{
  "n_layer": 9,
  "d_model": 96,
  "n_experts": 80,
  "experts_per_token": 6,
  "d_expert": 32,
  "d_shared_expert": 0,
  "activation": "swiglu",
  "moe_layers": [1, 2, 3, 4, 5, 6, 7, 8],
  "router_score": "sigmoid",
  "normalize_top_k": true,
  "routed_scale": 2.5,
  "balance_loss": 0.0173,
  "balance_bias": false,
  "router_cosine_scale": 10.0,
  "init_std_router": 0.00985,
  "lr_router": 0.000465,
  "n_head": 6,
  "n_kv_head": 2,
  "head_dim": 32,
  "vocab_size": 15184,
  "norm": "rmsnorm",
  "norm_place": "pre",
  "norm_eps": 1e-05,
  "positions": "rope",
  "rope_base": 10100.0,
  "rope_fraction": 1.0,
  "qk_norm": true,
  "attn_scale": 0.177,
  "tie_embeddings": false,
  "parallel_block": false,
  "init": "uniform",
  "init_std_qkv": 0.0367,
  "init_std_o": 0.0,
  "init_std_up": 0.0367,
  "init_std_down": 0.0,
  "optimizer": "adamw",
  "lr": 0.0029,
  "lr_mult_o": 0.699,
  "beta1": 0.9,
  "beta2": 0.99,
  "lr_head": 0.0173,
  "warmup_steps": 260,
  "schedule": "wsd",
  "decay_fraction": 0.873,
  "decay_shape": "sqrt",
  "final_lr_fraction": 0.1,
  "batch_tokens": 32768,
  "seq_len": 512,
  "doc_mask": false,
  "train_tokens": 233600000,
  "steps": 7129,
  "dataset": "wikipedia_en"
}
Below are experts of layer 4 (counted from 0) of a mixture-of-experts language model. Rows are named router (the router's row for the expert), down (a neuron's output weights, with its number) and show model dimensions 0-95. Each number is 128 + 32 x the weight over its row's rms, rounded and kept within 0 to 255.
After each expert's rows: "comes before" lists some tokens at least twice as common just after its tokens as in all text. This comes from a sample of Wikipedia text that the model never trained on. Tokens count by the router's weight.

# expert 60
router [ 86 102 121 149 119 116 136 124 148 131 207 190 115  85 149  88 113 118  87 139 190 172 133 136 153 161 160 122 163 165 136 103  90 148 115  75 135 178 109 188 110 148 156 123  98  67 150 101 123  88 152 128 203 199 105 147 100 124  92 156  98  80 135 113 124 105 104 176 182  79 122 136  83 121 155 172 136 107 150 154 112  68 147 109 151 154 129 165 108 140 168 111 130 172 152 140]
down1 [161 115 100  96  72 146 139 143 132 108  70 131 109 190 172 167 110 214 131 129 100 101  88 159 102 179  97 106 148 123 129 126 157 137 133 147 101  56 118 141 142 118 152 121 120  85 168 156 109 155 113 127 118 142 158 123 135 100  69 109  95 202 164 134 152 149 168 152  99 166 135  93  88  11 103 140 136  99 152 117  77 112 108  90 131 126 141 116 102 104  75 129 112 125 110  94]
comes before: " | ", "–", "2", "1", " |", ")"

# expert 26
router [ 67 117 121 120  86 149 137 133 105 124 168 170  64 102 190 112 134 158 107 126 175 106 121 138 105 109 142 106 160 110 119  82 121 139 111  78 181 190 147 151 130 159 166 165 153  78  97 121 109 109 103 147 198 153 129 119  99 160 126 137 100  97 168 149 136  89  50 161 115 132 114 125 110 116 129 131 145 121 127 165 115 128 155  58 141 201 102 214 108 167 172 132 180 158 136 120]
down1 [ 80 146 131 146 101  92 104 106 111 151 103 102 157  91  98 169 141 146  70 100 112 134  37 143 148 154 109  98  97 125 140 124  78 160  94 123 119  84 115 144 106 121 119  98 114 146 231 131 102 147 154 102 139 145 164 163 124 135  82  92 122 165 166 117 165 152 110 147 116 128 174  76 145  22 100  80  97 119 136 130 102  71  72  88 107 121 145  78 142 143 138 113 111 139 113 115]
comes before: "\n", " | ", ".", "\n\n", " |", "0"

# expert 30
router [ 80 106 137 154  93 100 109 131  95  98 198 166  73  98 190 119 129 154 105 121 147 138 144 124 131 132 130 108 166 153 119 104  86 168 109 123 200 179 139 144  99 172 158 153 103 110 118 128 116  99 150 157 163 169 148 122 117 106 127 157  85  90 133  97 120  88  80 148 149 154 138 183  87 135 150 172 118 137 189 110  92 106 184  85 179 175 161 173 126 166 191 156 106 152  96  79]
down11 [122 105 111 144 124 145  97 105 174 153 122 120 170 145 123 118 154  99 111 141 119 178 150  70  80  88 143 143  85 120 154 162 181 131 191 119 170 126 150 127 131  97 139  92 160 101  61  73 114 144  66 135  96  86  80 138 150 192  99 114 135 122 118 129  97  95 103 181 133 140 101 167 105 163 132 106 124 188 153 161 109 184 189 128 106 178 146 121 164 171 118 121 123  70  92 187]
comes before: "2", "–", "1", ".", "-", ")"

# expert 37
router [ 13  92 135 116  91 125 113 126 157  83 158 204 123 104 160 134 130 123 148 135 181 143 132 118 128 157  92 156 126 137 138 137  77 153  96  78 151 204 152 176 120 186  71 164  92 111 102 105 133 129 159 154 154 171 134 163 132 134 111 157 133 120 144 123 123 121  71 159 124 120 150 149  96 147 179 149  91  89 142 115 122 155 195  97 144 142 120 143  92 150 128 150 171 180 102  73]
down0 [ 60 105 152 175 153 100 144 138 111 152 188 138 127 132 165 134 115 158  89  70 141 107 134  98 168 162 142 137 154 172  92 178  98 161 128  75 131 124 207  72 180 120 167 166 111 152  94 172 116 123 115 110 123 134 150 116 109  89 156 107 112 137 110 130  66 146 119 151 105 126 186  80 130  78 213  85 145 127 135 112 164 115 134 109 146 138  98 136 139  90 112 195 130 177 122  88]
comes before: "1", "2", "| ", "0", "-", "|"

# expert 20
router [ 54  69 143  92  71 156 136 150 115 128 183 153 110 137 169 153 133 118  82 138 184 139 111  84 141 124 157 106 133 164 169 141  97 162  88 139 203 157 154 189  96 149 148 111 131  87 106  84  96 123  62  84 162 147 163 120  81 151  65 172 129 104 150 110  86 135  94 180 138 101 134 162 128 136 188 168 103 119 170 156 106 124 128 126 134 174 122 151 123 153 112 133 170 150 122 155]
down0 [ 51 154 154 136 144 122 165 112 170 134 203 205 117 151 101 153 146 140 113  70 130 147 104 145 106 171 208 150 123 116 120 134 179 125 112 122 136 146 152 162 182 138 154 154 180 113  48 135 152 143 154 183 144  89 107 149 128 131 146 175  82 131  83 126 126 105  99 140 119 111 154 175 174  88 139 133 120 113 184 114 124 115 150 129 134 179  93 181 119 158 110 104 132 170 179 153]
comes before: "\n", "0", "–", "\n\n", "3", "; "

# expert 49
router [ 78 108 183 154 126 169 130 167 149 112 199 110 129 109 142 109 156 118 101 136 213 190  97 148 142 132 142  97 116 183 133 121 123 146  94  62 136 170 125 160 103 177 156 142  94  95 130  87 156 161 115 141 171 138 140  92  49 108 115 163 170 115 151 132  96 134  90 163 152 101 115 139  80 104 125 159 108 132 160 148  76 128 151  98 162 158 133 160  98 180 161 139 148 198 119  86]
down0 [100 123 128 110 162 137 117 107 154 159 155 208 109 149 154 139 146 169 109 105  62 134 128 113 156 126 150  84 120 149  86 101  77  99 159 135 168 120 209 107 127 133 138 136 200 162  83 179 134  97 143 146 160  93 224 153  83 124 190 155 133 129 117  88 117 143 130 178 106 129 136 155 137  92 199 143 102 105 179 111 115 116 163 124 161 114 103 149  93  88 145 109 158 130 168 107]
comes before: "–", " | ", ",", ".", "0", "000"

# expert 40
router [ 73  97 141 136 110 135 102 101 109 110 216 199 102  80 156 144 130 132  98 149 180 162 160 145 158 144 134 104 176 153  98 137 112 145 124  93 132 188 137 151 106 180 161 116  82  84 116 115  88  88 146 104 177 140 120 147 127 163 109 188 128  70 133 101 150  93  84 150 138 127 125 184 127 142 155 206 126 111 149  98  92  71 138 103 163 178 134 145  99 153 175 109 139 165 112 117]
down1 [132 124 146 115 123 108 110 123 123 130  63 107 133 146 132 164 120 177 125 118 114 136  80 123  96 131 122 135 131 134 141 121  94 165 129 143 127  66 118 116 150 119 130 127 103 151 231 165 122 169 132 143 145 128 139 140 161 135  86 110 107 196 153 128 150 156 144 162 121 112 139 102 109   0  77 109 132 142 107 121 115 108 110 137 126 125 131 121 134 132 150 112 126 119 147 147]
comes before: ".", ", ", "–", " |", " | ", "; "

# expert 28
router [ 77 102 147 139 107 124 144 118 113 122 174 169  89  76 170 102 193 127 107 143 190 112 102 158 151 140 106 129 126 141 122 124 113  97 128 108 208 171 156 142 119 147 107 145 142  73 118 146 141 101  98 173 187 166 132  81 105 130 109 180 106  92 170 110 158  55  66 152 165 124 150 163  95 100 126 151 135 132 146 180 114 114 167 104 109 164 157 182  84 191 179 115 125 153 126 145]
down1 [142 114  95 117 123 110 118 128 165 150  72 112 141 130 106 150 135 154 181 126 120 121  94 132 118 140  71 146 104 126 140  82 118 169 147 143  81  79 104 109  99 109 148 138  82 146 189 140  71 141 143 146 120 115 137 118 158 157 101  72 134 177 105 101 191 115 128 164 109 140 166  72 139   0 121  94 128 134 159 113 145  89 101  81  92 119 102 128 145 100  99 108 143 128  99 159]
comes before: " | ", "1", "2", ".", " |", ", "

# expert 45
router [ 45  62 126 129 128 133  99 104 133 119 222 154 120  98 185 166 157 133  77 148 212 140 114 111 148 108 118 134 109 144 146 162 130 151 100  91 186 178 104 135 106 136 151 126  78 122  96 116 165 120 130 158 177 164 124  96  95 147 130 139 126  75 116 116 142  96  95 167 146 129 141 150 116 131 165 126 144 145 116 153  96 111 138 103 153 165 164 169 129 188 184 108 181 201 114 128]
down0 [111  83 142 141 133 157 120  92 167 155 160 231 115 141 155 147 136 151  98  58 103 182  89 130 152 156 178 136 125 142  90  91 170 110 156 165 153 132 181  92 108 154 205 145 170 174  86 166 166 135 141 113 117  93 128 155 128 115 151 141 109 118  87 114  89 147 118 103 118 117 149 175 136  73 179 108 177 116 140 120 130 187 160 139  85  92 105 152 125  96 126 190 114 159 136 136]
comes before: "1", "2", "0", "3", "4", " | "

# expert 9
router [ 56 116 150  90 100 157 143 152 117 122 180 111 106  89 139 108 107 135  90 126 211 132 118 113 137 145 146  90 152 176 125 102 110 134 101 126 194 192 122 175 136 144 128 123  83  87  88 137 101  98 104 124 160 183 138 121  72 127  88 162  68  75 118  92 137 123  84 184 116 117 157 139  74  97 141 156 108  98 153 153 136 133 187 113 113 203 141 184 104 128 167 130 149 165 133 126]
down0 [104 113 161 179  88 137 105  95 192 154 159 172  57 197 101 172 106 121 123 108  68 127 113  67 158 135 178 137 142 139 116 164 123 118 150 142 141 100 188 114 187 143 141 127 111 134 143 173 112 120 132 137  83  85 137 115 163 125 140 184 138 174  90 122 122 104  96 114 142 121 109 112 147  80 150  95 124  67 105 101 108 142 138 145 120 139 138 242  72 139 152 107 123 106 146  98]
comes before: "\n\n", "\n", " The", "| ", "0", " He"

# expert 27
router [ 89 102 115 136  72 143 157 113  92  59 212 215  97  98 175 112 151 115 133 120 201 137 119 147 121 110 119 110 137 143 121 103 108 174 105  85 168 137 140 144 151 169 153 119  98 111  64 145 149  99  98 119 173 137  97 119  85  92 113 138 124  88 120 127 115  93  47 169 122 115 145 180 122  92 177 160 149 108 137 148 115 149 130 111 100 186 116 170 106 132 171 114 146 163 131 173]
down0 [144 114 140 123 122 126 161 122 185 114 201 189 104 116  90 136 143 111 127 179 141 171  63  92  93 148 167  79 139 106 101 176 117 162 156 178 108  95 187 137 111 154 127 147 126 132  49 186 146  77 129 172 113  90 129 141 156 154 111 145 110 136 120  85 103 130 137 155 149 115 143  91 100  66 205 109 135 114 132 176 143 118 133 183 138 102 122 188  87 147 164 138 145 154 156 125]
comes before: " | ", " |", "; ", "–", ":", " |  |"